config = dict(
    n_experts=192,
    d_shared_expert=0,
    activation='silu',
    router_score='softmax',
    normalize_top_k=True,
    routed_scale=1.0,
    balance_loss=0.0181,
    router_logit_norm=1.0,
    init_std_router=0.00746,
    grad_clip=1.0,
    steps=5953,
    dataset='wikipedia_en',
)
Below are experts of layer 7 (counted from 0) of a mixture-of-experts language model. Rows are named router (the router's row for the expert), up (a neuron's input weights, with its number) and show model dimensions 0-255. Each number is 128 + 32 x the weight over its row's rms, rounded and kept within 0 to 255.
Before each expert's rows: a language model's description of what the expert responds to. This comes from a sample of Wikipedia text that the model never trained on.

# expert 26
It responds to: Verb endings, prepositions. Past and -ing verb endings and linking words like to, by, with, help, against after verbs (sided with, helped to).
router [137 115 162 174 113 125 109 217 127 111 105  70 147 112 179 117  77 115 121  41 125 130 140 113 120 129 136 150 107 137 151 135 105 164 175 117  89  97 138 175 131 128 118 139 103 135 115 228 149  92 117 114 152 125 132 142 208 164 215  93 167 142 163 118  86  86 170 142 119 149 120 129  94  79  80 131  94 115 181 162 121  95  87 149  85 130 142 110 146  84 148 148 154 104 131  98  99 111 131  69 114 136 105 148 144 140 160 118  83 110  63 135 157 105 125  59 125  94 102 128 124 118 165 158 114  98 143  75 142 172 109 161 166 135 131 120 145 149 187 125 136 155  87 100 122 121 186 182 108 113 127 121 181 178 171 174 151  93 195 151 142  96 151 111 137 162 125 138  95 101 162 127 131 101 118 178 152 196  95 135 109 124 119 132 143 151  96  80 101 104 211 127 126 109 171 147  64 180 184 126 126 137 132  81  99  96 168  88 146 135  61  92 151 159 115 118 114 114  97  68 166 162  95 147 136 106 145 124  72 116 134 145 103 122 121 161 163 100  82 122 110 137 113 123  57 205 113 141 150 119 125 189 111 143 144 175]
up1 [ 93 151 125 146 120  77 152 131 102 124 158 159 171 119  84 149 153 150 128 146 110 144 117 143 103  91  89  69 153  94 145  85 161 127 129 103 164 119 135  73 150  90 125 133 114 109 159 147 155  66 163  99 152 126 128 140 101 117  69 164 109 121 153 167 161  93  90 114 123 157 104 185 174 174 118 119 157 148 167 121 151 116 172 121 105 165 102  46 158 149 167 159 167 129 116  88 112 119  84 135 121 182 119 135 121 136  69 167 150 106 185  81 175 170 107 120 128  66 139 118  78  76 122 140 114 124  93 109 126 149 140  83 117  95 114 134 119  83  97 157 104 171 124 123  79 183 115 184 133  85 158 162 111  92  64  87 153 119 137 115 154 150 122  72 181 152 123 100 161  62 101 120 181 162 115 111  62 106 104 101  97 153 131 148  98  89 148 189 150 102  99 103 141 152 120 126 188 210  80 148 144  73 139  80  79 140 145 152 137 165 125 102 158 157 108 111 101  91 137 125 142 107 161  98 133 139 171 119 100  81 110 155 169 159 170  84 152 137 114 155  44 127 152 103 104 110  98  95 181  79  80  97 142 175  83  57]
up2 [161  83 135 102 166 124 151 125 188 186 101 155 109 153 146 143 182 141 138 161  98  70 156 198  96 102  77 112  99  66 118 157 109 110 101  94 175 167 143 157 144 101 144 144 149 142  90 112 104  94 128 103 154 146 105 124  98 151  99 149  90 116 107 112  98 131 151 157 155 166 127 166  83 114 130 126 124 160 141 114 112 143 134 112 113 154 115 113 127 150 104 123  86 106 149 122  39  88 185 137 160  91 132 100 122  83 193 145 131  91  94 139 158 108 108  60 150  93 120 173 105 164 107  92  77 178 138 121 206  97 166 126 110 111 130 137  88  49  84 114 107 124 131 181 145 102 136 107 128 119 136 155 137 127 121 113  85 132  62 133 101 140 159 170 191 117  37 117 210 154 146  44 117  80 129  82 131 104 149 118 158 101  85 134 144 162 106 139 152 118 118  93 123 156  49 146 137 153 187  51 129 166 169 152 137 135 121 179 124 197 127 171 138 156 153 149  89  77 109 179  93 153  99 122 106 114 142 120  86 106 151 148 186 154 140 108 101 174 140 139  86 135  78 193 132 128 123 106  97 143 105 154 138 121 152 100]
up3 [191  98 139 160 129 162 109 100 115 136 107 162  92 114 123 159 129 140 107 175 208 139 154 123 147 151 146 151 141  96  75 184 126  82  56 133 109 112 162 132 138 175 119 135 122 110 140  96  69 117 149 162 142 130  67  78 137 112 149 113 102 104 143 137 123  92 146 159 144 194 173  85 135  81 135 140 131  96 121  63 154 107 105 118 121 207 148 151 101 110 182  82 102 116 123 139 102 108 120 121 116 108 170 146 112 198  95 165  87 148 104 142 146 137 130  73 217  81 106 127 101 163  99 139  97 178 146 202 179 138 103  99 118  98 112  80  29 107 156 104 157 115 142  52 109 100 125 135 154 149 151 136  93 151 146 116  68 131 147 143 113 139 189  80 117  83 133  93  79 174 113 152 119 135 122 160 150 137  62  81  44 166 143 147 130 127  95 101 149 109 145 177 111 165  80 128 137  97  84 109  90 159 105 106 106 151 113 115 130 138 181 135  76 120 146  89 170 111 133 142 124 121 139 165 191 128  76 136 144 129 102  81  96 122 158 101 146 115 134 193 106 101  84  97 120 129 118  94 124 144 154  95 147 185 100 168]
up4 [159  93 168 135 151 162 128 165  83 127 101 113 145 129 106 190 120 153  69 165  98 126 130 127  92 152 134 112 187 133 141 111 105 188 144 104  86 181 142 142 106 154 139 112 147 113  96  98 157 136 179 134 166 131 131 161 124 125 119 102 174 172 122 154 100  50 147 142 162 114 128 149 108 199 108 150 188 103 160 103 158 135 145  76  75 183 138 153 148 101 150  74 107  89 122 109 119 170 113 137 141 167 105 152 187 122 163 132 146 134 132 128  95  85 127 148 178 128 107 109 151 172 128 134  99 111  94 206  84 137 114 111 166  45 162  78  65 111  97 139 145 134 128 144 161 113 156 204 119  86 102 101 125 162  78 128  90 110 141 164 120 137 123 170 119 157  57 121  86  92 130 140  85 141  53  75  64 127  94  76  60 135 126 125 176 116 119  90 176 145 101  94 114 139  97 153 125 147  89 145 122  94 153 101 164 177 142 154 120 118 153 118 141 114 115 196 195 113 122 152  71 147 144 162 115 131 137 124 118 155  73 134 116  81  91 142 178 143 167 143  21 162 153 125  84 137 110 124 147 120 124 168 102 159  81 112]
up5 [173 165 126 166  88 174 154 123 123 115 172  92 102 164 123 149 186 118 203 137 101 154 145 101 138 166  96 130 124 149  66 105  88 160  92 137 119 142 141 107 128 108  81 186 119 117 149 119 167 143 108 164 147 104  55 170 118 153 107 168 133 108 154 186  99  93 145  84 128 115 101 131  89 126 160 108 155  95 137 115 131 139  90 105 141 100  79 116 130 143  98  77 116 127 140  94 111 160 148 114  99 168 173 147  92  63 132  80  92  89  91 146 160 143  74 157 141  63 109 103 139 161 124 118  32 127 123 195 125 148  75 150 117  87 134 144 113 106 101 115 130 121 153 103 154 139 133 125 106 102 116 167 133 122 116 166 119 130 138 122 167  88 164 113 175  83 158 105 139 167 133 138  33 108  92 125 184  91 170 105 105 152 163 170  98 133  81  81 154  93 147 149 127 164 175 146 122 163 137 121 134 138 154 110 122 153 156  76 134 103 140 123  98 112  63 116  88  61 135  95 101  93 178 144 161 155 137 102  73 157 177 150  76  29 136 146 105 105  82  98 127 112 114 163 132  92 131 173  77 189 181 131 173 116 173 181]
up6 [131 139 119 152 131  97 157 151 152 140 171 101 161  74  94 128 131  98 145 114 113 150 147  62 102  80 102 113  63  98 159  96 106 145 109 166 128 115 129 188 135 121  62 150 110 116 181 139 135 100  92 124 179 156 116 134 143 146 119 165 156 146 159  87 107  60 126 110 126 125  60 151 112 147 157 119 159  90 161 128  99 133 141 178 128 110 162 120 170  95 134 136 201 160 140 114  94  91 121  79 102 207 127 122 131 135 142 137  57 144  86 103 189  81 112 117 131  98 124  77 113 164 133 112 128 132 125 125 144  87 143  88 168 139 118  95 157 156  97 104 123 150  98  95 124 118 140  96 112 169  93 139 111 126  98 143  97 138 172 134 115  86 105  98 129 100 168  85 129 106 175  99 167  48 165 159 150 216 168 138 116 161  98 169 121 102 118 163 128 151 168 126 147 158 106 145 144 165 153 108 128 145 124  78 118  72 154  89 113 135 147 110  25 207 111 152 143  46 149  93 127 116 180 103 125  61  95 138 143 124 136 169 101  74  97 128 103 177 106 221 122 136 136 152  99 149  75 154 119 104 149 155 200 154  92 166]
up7 [ 77 157  85 154  78 167 133 127 160 134 119  89 147 128 128 162  99  56 116 125 108  86 155 129 124 115  74  62 147  89  65 140 133 101 134 146 151 153 178 110 129 161 170 124 147 135 114 180 129 125 105 135  89  96 105 106 104 146  84 107 126 151 176 160 108  89 153 194 106 135 181 126 183  92 143 152 161 128 214 179 130  50 143 137 103 187  86 138 111 157 142 146  25 116 124 128 136  92 160 131 108 167 103 137 144 126 107 135 108 101 139  89 126 113 104 154 113  57 127 133 118 156 117 100 127 109  99 133 151 133 173 194 129 136 117 197  95 115 123 127 137 120 108 132 152 120  99 128 128  78 136  93 107 119 151  99 121 128 127 134 150 146 129  54 203 127  10 117 137  59  81 145 180  86  91 162 109 136  92 109  74 161  94 135 116 153 128 144 150 108 133 125 110 163 125 162 112 160 185 134 203 118 148 110 164 147 142 176 164  93 128 162 109  94 135 119  68  84 139 111 130  70  76 127 174 169 111 131 122 102 123  99 131 147 134  99 128 160  86 162  70 152 148 139 100 111  70 106 157 134  72 143 167 155 126 113]
up8 [142  92 207 126 162 165  98  90  85 123 146 129 124 140 117 136 114 149 150 145 124 143 161 179  47 168 147  82 157  88 118  92 118 129 213 176 124 136 169 140 118 154 140 166  98 128  55 160 156 141 164  87 111 166 110 133  92  88 126 134 106  39 121 163 133 203  89 112 183 158  78 101 148 129 120 161 172 123 102 113 127 135 103 128 153 188  91 206 147 156 126 178 144 136 118  84  84 195  87 180 211 130 139  94 147  86  83 153 112 118 137 178 183 153 118 156  86  81 133 131 132  95 154 153 180 153 118 158 147  88 185 110 121 159 104 128 130 115  52 115  78 147 108 231 155 107 116 157 121 166 124 130 110 110 126 163 109 137  60 134  81 101 110 110 138 122 129 122  75  77 108 132 180 141 125 124 152 142 148 133 114 107 134 105  91 122 164 111 118 109 130  82 119 128 105 120 112 130 140 131 153 142 110  75 142 133  82 120 121 129 132 157  93 130 115 134 160 120 118  98  52 171 143 154 125  99 129  89 144 106 100 137 107 185 162 128 143 131 114 112 146 123 154  94 155  98 110  83 138 106  79  91 188 132  87  60]

# expert 0
It responds to: Participle and adverb endings. Word-final pieces -ed, -ly, -ally and closing parentheses or quotes, plus verbs like used, published, released, in biography and sports prose.
router [159 179 176  78  92 148 122 112 125  63  96 133 127 117  84 151  92 195 170 136  84 128  89  64 158 144 119 167 148 136 136 124 196 129 141 102 136 105 145  80 148 127  84 156 129 185 139 143 119 111 110 104 140 139  32 134 153 159 170 139 103  70 178 104  78 139 130  81 172 153 130  69 155 130 156 147  54 177 148 111 153  96 134 114 120 122 203 134 172  81 152 131 115 120 130 124 126 103 110 111  51 165 138 137 133 129 107  90 155  92 155  96 126 104 201 139  84  69 115 147  99 111  81 181  77 154 150 160  82 168 103 151 159 104 136  92 197  98 245 142 133 142 159 148 151 135 145 107  75 151 137 148 158 136 197 117 144 123 166 140 116  87 104 102 143  91  99 132 138 124 124  60 165 163 120 125 131  87 168 165 166 136 110 177 125 141 101  94 100 115 152 142 157 125 140 165 133 129 116 134 103 177 107 147 145 120 148 105 127 134 104  96 138 112  82 147 161  83 157 138 131 135 110 120 110 168 152 122 122  86 132 152 148  56 155 154 101  55  89 141  95 168 140  82 104 180 116 176 105 131 135 123  99 148 156  97]
up9 [142 143 141 170  78  91 127 107 111 154 120  75 108 123 124 125 154 147 153  79  94 161 118 116 151 170 120 161 143 136  88 135 139  96 104 106 155 108 193 118 207 121 107  98 150 146 164 110 114 120 137 161 159 129 128 161 184 148 114 184 159 117 138 125 150 128 145 105  76 131  97 118 141 147  77 134 169 158  75 125 114 120 139 170 156  87 136 108  80 108 168  67  93 117 178  75  76 130 141 146  98 139 109 201 100 174 142 131  48 176 182 146 119  99 119  99 148 140  92 161 192  86  85 129  87 160 119 193 161 150  86 116 105  79 124 105  71 157 147 138 182 133 103  79 111 152  54 163 110 110  94 177  97 106 132 147 143  66 147 128 137 140 110 103  88 130 136 130 106 178 119 123 112 107 119 126 108 147 135 117 177  90 135 191 146 112 129 115  55 105 109 122 127 163 176 170  67 107 136 130 139 104  92  85 113 139 101 124 158 169 158 171  96 117 153 157 114 137  96 113  77 127 155 167 144 126 129 124 181  73  77 144 142  87 120  81  48 144 166 129  92 171  87  61 152  73 125 128 141 147 194 161  89 160 170 158]
up10 [ 92 153 128 138 143 156 151 152 170 167 130  98  64  72 158 149 157  95  75 129 151 153 114 106 136  94 117 113  82 180 188  71  99  99 154  96 141 112 129  92 125 136 116 153 127 103  77  65 133 112 106 116 151 158  76 112  71  70 186 173 113 145 167 150 162 182 147 131  85  78 117 119 103 144 114 118 140 116  77 137 189 119 105 105 171 157 133 161 116 157  65 156 137 116 112 105 145 115  76 126 165 162 108 120 195 129  72 183 141  95 108 135  97 121 122 184 100 170  82 115 123 153 185 149 169 139 135  76  93 121 115 127 149 162 109 153 136 134 121 115 137 135 106 155 149 129 125 145 124  58 142 145 162  81 149 126 145 145 109 131 138 126  95 162 166 143 227 113 110 118 165 122  98 121 135  88 103 176 155 174 103  96 136 106 117 169 161 127 136  87 117 106 104 124 105 156  92 106 105 133 178  49 130 129 112 155  98 188 110  77 124 110  56 141 103 187 142  76 140 107  85  86 112  91 186 130 162 144 104 111 117  92 147 157  77 147 157 129 149 183 155 138 127 171 145  97  99 157 166  37  90 106 198 162 155 130]
up11 [ 77 148 108 199 134 133 145 160 154 127 117 115 189 172  91  94 127 122 114 136 177 105 111 214  88 150 146 152 120 157 101 162  89 187 188 143 182 125 177 131 202 103 108 150 104 153 106 106 132 115 123  82 135 116 107  54 135 194 152 178 131 154  89 131 157  91 111 139  21  88 149 159 118  83 117 131 179 108 145 104 132 148  63  96 171 134  88 142 130 158 147 158 134  76 152 117 136  86 165 160 133 113 131 130 153 133 116 127 197 145  91 141  83 121 168 125 164  89 123 146 146 133 133 156 119 199 109 105 115 133 141 135  78 149 148 105 113 133 125 131 141 119 103  71  75 168 134 190 107  99 149  91 124  62 138  75 222 127 115 136 144 155 103 130  98 130  90  72 186 133 114 147 138 145 160 153 116 141  57 119 125  96  78 140 130 192 141  36 112 150 145 175 136 137 133 162 132 104 163 169  82 158  93 122 140 120 108 135 137 126 111 158  83 143 171 142 157 142 186 105 108  87 155 100 121  74 122 114  80  80 107 101 107 132  84  89 123 157 102 143 105 116 103 162  85 134 126 120 121 138  87 131 124 107  98 136]
up12 [134  76 136 142 122 114 134 131 133 115 144 177 134  89 131 168 140  91  92 172 100 163  85 139 111 135 110 106 125  91 151 147 174 119  66 147 194 158 131 145 142 184 176 105 168 109 189 123 123 149 155  94 144 118 161  40 137 141  31 157 103  64 119 144  79 126 145 142 143 164  96 120  93 115  86 131 209 134 148 100  90 173 143 133 113 116 117 133  79 104 115 109  64 136 142 162 114 144 192 148  94 165 106 153 175 124  76 127 144  77 108  94 132 177 131 165 160 133  86 150 109 141 120 109  81 162 174 146 136 141 121 104 126  98 126  93 189 102  78 169 117 113 141 142 110 114 136 117 121 146  95 184  87  81 129 136  49 120 115 109 149 159 107 186  84 115  93 143 182 120 202 179 105 138  86 126 144  83 167  85  97 131 154 113 191 123 162 123 131 102  86  94 149 142 112 127 126 145 126  74 115  95 167  71 130 136 176 120 118 123 123  94  91 127 111 135 156  75 166 135 112 159 164  66 111  77 164 189 143  64 155 120 110  74 115 102 189 164 106 102 142 114 116 122 127 101 138 171 191 124 100  81 133 157 123 146]
up13 [201 143 120 131 119 108 149 136 211 154 115 130 128 142 120 181 159 181  75 168 114 163  80 109 146 133 147 125 126 213 120 149 130 169 156 100 126 171 154  81 182 154  79 171 117 191 119 137  72 115 230 126 126  88  97  86 132 109 114 175 153 142 144 128  65 120 119 103 118 102 143 122 148  85 117 149 159  92 119 133 148 118 130 148 137  61 132 138 106 132 135 135  62 162 177  93 139 150 214 115 144 146 123 162 119 105 102 126 145 177 133 148 129 147  78 137 106 101 108  90 149 109 136 161 150  99 132 101  43 100 149 119 108 130 163  85 128 134 134 162 116 128 104 130 129 120 115  32  88  75 134  93 121  80  77 143 134 162 101 145  52 208  52 106 132 166 174  92 150 172 143 108 102  96  92 105 163 121 171 107 115 163  85 116 129 153 136 164 139 111 121 129 152 136 143 102 172 103 100 116  62 173 121 129 116 119 166  97  86  91  94 158 145 141 171 198  84  74 127 135 141 147 150 128 130 158 130 141 101 104 127 129 108 130 133  92 187 146 103 150 127  63 135 103 165 107 107 105  84 107  90  87 124 133 155 119]
up14 [133 122 162 112 137 193 165 129  72 135 141 113 114 118  72  99  94 159 155 109 156 120 148  94 153 167  66  93 115  57 132  85 107 132 113 154 134 106 115 161 131 141 104 170 159 122 101 157  93 162 117 159 125 200 106 146 133 129 116 199 129  90 133 114 145  92 112 110  96 101 144 108 120 218 116 151 140 133  56 121  67 130 135 108  82  91 136 187 180 149 123 137 150 138  73 192  93  77 115 171 124  65  95 151 130 125 144  89 123  98  83 125 140 112 141 162  94 106  99 201  49 157 117 103 104 151 121 113 101  75  91 174 146 135 118 126 161 145 117 184 188 161 104  86 140 140 150 110 156 125  61 105 110 127 131 133 133 112 158 165 138 124 186 125 124 184 104 106 181 119 154 125 106 169 162 103 136 129 146 173 178 177 113 178  95 179 122 107 120 200  98  90 164 137 106  93 136 157 116  83 190  92 136 128 101 109 170  78 147 161  72 112 111 185 102 120 130  42 143 102 158 145 167  98 162 124 118 193 108 146 113 110 113 112 143 105  66 117 124 110 199  89 145 157 130 116 112 123 113 147  94 139 116 146 105 123]
up15 [110 102 118 118  85 118 155 154 136  93 101 108 197 157  82 135 156 153 127  96 120 156 129  93 107 156 178 118 127 148 115 145 124 121 149 144 115 115 137  94 170 173 154 127 132 157  87 130 141  80 100  65 148 114 109 101 130 188 123 167 147 157 157 192 187 140 138 118  64 143 142  63 121 110  87 135 102 174 141 161 170 161 121 145 142 123 140  67 115 104 175  92 112 172  77 145 128 165  72 168 140 124 168  55  96 124 131 103 109 150 140 104  84 145 146  63 142 152 127 135 123 102  97 159 118  97 140  75 157 204 128  85 123 108 133  87 152 148 168 143  87 170 139  70  84 122  86 153  67 165 158  86 138 149  52 128 155 117 176 140 119 159 116  64  83 162 139 115 114  64  97 146 184 113  40 152 174 178  87 111 108  72 163 155 123 154 110 171 115 122 153 165  95 157  53 169  78 146 137 172 144 118 117 150 102 117 140 147  83 110 140 168 135 154 112 141 140 128 129 131 145  91 132 125  97 172 122 122 171 145 160 114 161 133 138 167 130 132 142 108 104 183 120  69 132 214 140 102  89  92  90 105 187 143 115 106]
up16 [157 170  87  93 154 151 118 125 162 163  83 147 136 107 167  79  96 173  97 111 139  92 137 130  87 142  68 158  56  90 149 103 128 147 140  86 168 169 139 120 141 131  18 109 165 120 106  99 179 179 155 151 163 101  99 152  75 147 115 120 126 156 165 121 182 152  71 174 117  96 123 119 116 108  75 132 114 160 156  79  78 103  98 123  93 136 160 123 125 140 147 120  85  57 201 146 189 115 141 132  83 172 151 139 128  95 134 119  97 166 158 107  97 129 180 117 125 167 128 168  97 130  91 103 165 126 139 137 153 107  99 141  96 122 144 133 127  81 111 141 128  63 100 151 126 161 159 130 104 132 112 114 132 194 137 122  95 150 147 158 186 162 137 144  95 167 111 145  99 152 113 108 142 112  72 132 124  38 203  95 139  88 131  89 145 125 106  98 135 183 107 121 187 148 106  99  94 145 112 119 130 143 145 172 153 119 117 174  43  75 130 148 153  59 117 199 131 149 128 129  76 102 119 122 181 121  97 144  86 173  87  69 134  97 145 119 120 138 161 147 143 113 135 163 147 135 103 137 164  49 120 170 145 157 127 161]

# expert 30
It responds to: Past participles and verbs. Past-tense and passive verbs and -ed endings before by, in, to, such as followed, confirmed, released, built.
router [145 118 159 133 133 163 169  49 108  85  88 163 118 152  70 168  97 174 119 119 118  96 112  75 120 140 151 121 181  79 138 148  69 103 121  90 139 154 219 101 125 148 191 152  79 127 136 180 137 116  89 139 159 154  91 194  88 175  85 109 120 113 122 113 137 127 142 147 150 131 153 129  90 149 153 125  99 109 144 148  91 149 116  94 124 128 171 103 127  73 140 158 178 112 127 138 158 127 143  62  75 159 141 141 143 145  56 141 193 147 141 155 150  81 153 188 120 122  42 174 122 121  82 145 116  89 136  89 112 161  62 152 126 132 182 109  66 137 112  89 135 122 167 114 179  99 148 130  88 160  91 162 188 136  89 146 115  70 194 124 179  99 157 126 144  94  86 166 187 134 112 135 173 125  90 105 103 139 113 134 165 145  75 184 101 136  99 144 102 154 109 173 168 132 120 118 112 109 137  92 146 123 100 127 103 104 139  79 154 148 188 149 138  84 105  89  98 132 171 151 132 101 169 115 172 174 109 114 103 168  64 145 125 117 106 177 118  98 109 148 104 116 146 110 106  94  74  74 148 122  82 138 125 166 162 121]
up1 [136  85 107 174  93 108 155 124 100 139 105 158 137 141 109 166 133 118 149 173  74 130  48  94 103 162 189 140 116  97 182 102 109  95 147 116 153 135  84 126 152 133 141 135 168 136 192  94 101  92 156  98 110 154 184 121 113  95 140  88 127  93 105 188 196 109 163 163  96 125 133 113 115 131 151 182 151 135  86 115  81  61 118 116 188 109  68 143  84 143 123 133  94 121 155 143 127 190 158 128 120 177 163 107 104 171 168 164 107  75  91  87  88 109 203 125 149  70 134 123 146 110 122 137 100 115  80 183 165 141 109 166 146  99 151 219  76  90  86 126 128  95 156 110 164 144 137 174 133 132 180 109 108 134 116 177 110 110 107 144 118 121 146 101 145 146  83 115 127 138 147 132  98 149  61 197 116 126 140 155 126 104 114 101 166 105 137 138 129 149 104 147 104 125 200 110  93 163  92 120 133 173 133 102 112 151 165 161 134 138 156 104  73 114 158  95 107 185 170 104 130  73 110 149 228 153 106 103 125 115 120 153  76 139  91  81 145 139 144 145 104  90 102 171  74 100 109 185 169 152 127 158 173  89 129 165]
up2 [ 81 100 125 152 152 139 155  52  96 117 118 174 108 196 115 188 111 111  61 192 202 180 127 158 200 151 106 107  57 115 133 181 113 174 190 171 164 175 111 179 151 105 179 106 132 141 133 106 146  93 196 110 117 160 113 151 141 124 146 108  66 141 175 204 131 141 130 122 122 131 154  96 123  97 126 158 122 142 150  92 144 139 166  98 124  94 122 177  98 153 146 130 155 117 169 126 131  75  84 130 154 150 173  98 177 129 149 127 138 127 176 115 151 129 126 153 180 137  81 130 141 170 120 121  98 156 112 120 112 120 144 166  97 102 184  75 141 107 126 136 138 119 111 122  88 154 111 173 148 115 116 127 113  73 120  82 148 169 140 116 117 153 172  64 125 141 121 114  48 113 113  77 112 153 171 140 116 140 125 173 123 137  82 112 142 107 104 158 186  79 136 108 119 137 148  82  54 163 162 124  96  73  92 159 106 106 107 124 100 127 149 167 102 119 106 174 122 166  98  77 178 135 138 111 144 161 148 117  92  87  87  94 185  81 113 111 156 103 114 102 158 103 114  83 156 104  71 153  68 170 106 132  89 174 129 161]
up3 [184 131 114 134 181 162  66 139 123 136  62 109  46 147 165 139 101 164 160 102  89 120 138 144 127 154 137 172  71 111 140  69  79  58 165 119 128 151  80 110 170 140  83 113 144 114 117  89 121 165 197 148 131 112  76 166 105 161  98 140 137  77 156 163 226  91 119  76 128 157 161 137 103 131 105 155 139 109 124 152 135  96 180  96 123 114 129 127 149 125 160 155  96 108 165 126 111 105  40 137  96 161  73 126 123 104 134 140 116 155 196  97  94 150 129  95 143 142 152 126 100 130 159 122 139 134 124 175 137 105 137 156 162 154 140  81 203 114 102 162 116 111 124 100 101 104 128  45  94 111 147 112 121 108 150 111 103 123  97 109 121 120 169  86 130 105 147  68 154 152 134 165  89 157 125 126  96 120 181 199 139 132 192 180 184  98 142 113 109 180 162  95 171 143  93 133  88 117 127  82  94 121 103 151 184 111 137 105 120 143  76 144 143 156 145 153 180 125  79  98  97 135 159 132 140 101 149 106 172 145 140 106 148 115 141 135  76 113 139 116 159  68 122 154 152 181 133  89  83  73 144 165 167 120 109  45]
up4 [ 68 128  70 142 143 113  86 159 105 156 229 147  79 125 114  95 123 112 138 157 149 166 186 154 115  85  53 159  73  95 119  62 119 155 120 118 156 113  92  96 179 104 133 149  85 175 141 100 139 164 149 114 122  63 146 100 159  89 144 114 106 167 124 137 133 127 161 111 162 148  93 148 149 121 109 134 127 111 160 192  77  83  92 158  95 157 123 140 154 158 162 134 152 180 154  18  96 189 121 133 156 125 148 117 138 161 139 145 130 103 151 128 153 137 127 161 161  77 198 109  81 118 127 139 121 147  92 199  88  78 144 123 127 139 108 142  85  99 112 128 146 113 111 215 103 210 138 129 149 106 129 137 120 126 125 147 121 141 124 102 115 133 104 100 166 212 151 131 183 156 159 101  58 157 134 143 142  93 106  69  99 105 125 102  96 174 175 135  68 118  95 119 132 116 127 148 142 157 104  96 166 163 186  89 148 138 119 176 141 129  96  85 145 171 160 151 110 100  74  97 109 138 112 214 108 138  88 136 129 117 158 134 146 186 125 135 136 102 155 122 101 133 140 106  94 153 129 167 139  95  97 105 158  98 105 150]
up5 [133 125  28 112 209 135  85 153 175 119 159  72  76 121 148  97 123 168 109  96 157 162 158 120  83  91 142  94 196 129 167 122 126 140  96 145  98 117  62  54  96 159 127 152  65 158  84 106  77 145 144  96 177 129 129 151  63 168 140 151 127 144 109 129 155 112 178  81 143 114 141 155 141  82 141 155 104 115 121 152 145 119 135 152 169  74 164 142 122  87 119 123 181 191 146 126 139 163 124 143 156 152 139  79 177 144  82 165 168 134 108 117 131 127 131 156 109 148 120 119 111 184  71 169 126 172 152 104 160  77 113  98 108 139 133  71 156 144 155  81 132  85 142 151 133  91 131 171 202 105  90 129 126 136 112 130 176 142 149  92 161 138 127 117  60 135 174 124 137 207 158  89 101  80 132 114 158 123 142 152 147 107 175 165 102  76 171 152 136 120  85 112 143 124  97 118  66 131 152 107 102 152 174 118 111 169 119 130  77 102  91 112 103 137  94 161 103 105 209 171 152 135 101 178 122 178  94 107 121 136 130  99 148  95 120 113 186 139  89 186 101  92 156 110 142 129 138 151 163  71 103 156  99 111 156 123]
up6 [ 92 117  98 131 136 137 151 148  81 116 204 112 120 114 125 154 136 132 136 148 173 167 112 136 110 125 102 158 118 122  94 112 156 100 123 182 162  86 107 157  93 111 108 128  78  94 124 190  72 105 130  41 112 140 117 144 113 146 172 143  84 128 163 168 159 165 208  86 112  67 119 124 131 108 158 114  53 101 163  97 132  90 182 158 128  95  93 164 153 147 135 100 131  86 118 101 149  70 162 129  82 134  92  96 100 102 106 156  86 188 161 173  63 169 151 168  66 194  90 112 159 136  67 148 115 130 129 148  89 190 152 133 138 100 100 134 140 135 136 110  63 166 116  84 148 140 110 152  96 132  79 110  78  80 116  94  77 164 166 110 169 130 107 140 180  60  96 135 112 113 125 132 160 130 112 121 162  89 140 125 176 134 122 255 120  85 142 107 184 101 139 105 106 151 123  87 139 133 123 137 181 130  77 118 163 123  98 122 144  95 120 119 126 130 162 126 110  94  99  65  88 146 136 132 135 142 159 147 121 169 149 153 137 133  65 117 133 124 140 164 123 100 100 124 128 178 141  59 124 149 155 141 103 118 122 152]
up7 [168 181 147 140 124 130 137 185 118 143 115 123 165 136 126  82 159 160 109 136 181 128 141  92  67 120 120 159 121 186 168 151  82 156 169 221 121 149 119 137  87 131  66 102 141 121 141 124 164  88  53 108  86 116 117 130 165  99 124  99  87 162 149  86  89  79 151 142 110 118 109 100 140  83 118  94 153 123 125 146 136  84 130 177 105 109 129  93 161 108 198 183  96 124  30 141 122 166 173 129 107 150 107 100 125 151 151 199 126 122 104 144 148 155 103  47 152 102 118 114 110 125 130 112 121  64  74 137  87 135 123 126 110 147 176 156 153 175 107 126 130 113 109 148 124 104 110 151 115 211 136 118 142 145 105 137 152 165 108 139 147 117 134 100 176 166 163 119 110  68 131 133 139  97 114 145 199 181 133  70  25 186 120  98  93 150 124 132 117 166 165 164  96 137 130 121 131 116 117 127 114 165 106 116 110 132 157 175  66  70 117 156  97 104 146 126 116 162  79  62 156  89  78 108 153 121 101 130 136 131 147 125 102 156 171 140 182 160 151 175 133 100  57 185 121 147 104 111 127 125 122 163 154  76 176 126]
up8 [164  83 131 138 141 145 113 123  91 129  48 123 128  50 121 120 106 159 105  59 146  88 100 167 186 164 126  95  68 138 118  76  84 194 140 148 135 141  93 120 118  57  85 117  87 190 130 118 211 186 141 161 144 176  52 118 142 145 108 103 160 131 106 117 158 145  80 143 136 109 107 100 102 162 138  92 241 162 102 157 156 132 140  81 139  88 209 149 115 153  88 160  80 179 188 119  92 133 110 138  90 102 163 132 184 134 100  92  73 121  76 105 138 144 145 130 100 133 123  96 130  93 173 141 153  98 101 115  95 123 122 109 147  42 161 148 118  93 120 162 205 116 121 120 151 159 139 131 152 132 101 128 105 129 105 139 123 145 145 136 128 157 127 117 127 151 102 105 142 120 122 130 147 152 103 139 141 140 145 147 111 160 155 128 124 126  93  49 115  93 108 119 114 157 131 161  90 125 131 117 147  96 117 119 144 120 163  96 134  45 113  95 127 125  94 158 191 116 124 133 138 142 125 149 196 133 162  85  90 163 137 149  52 172 125 189 141 132 123 115 117  77 166 122 147 116 173 156  51 135 126 133 117  98 161 100]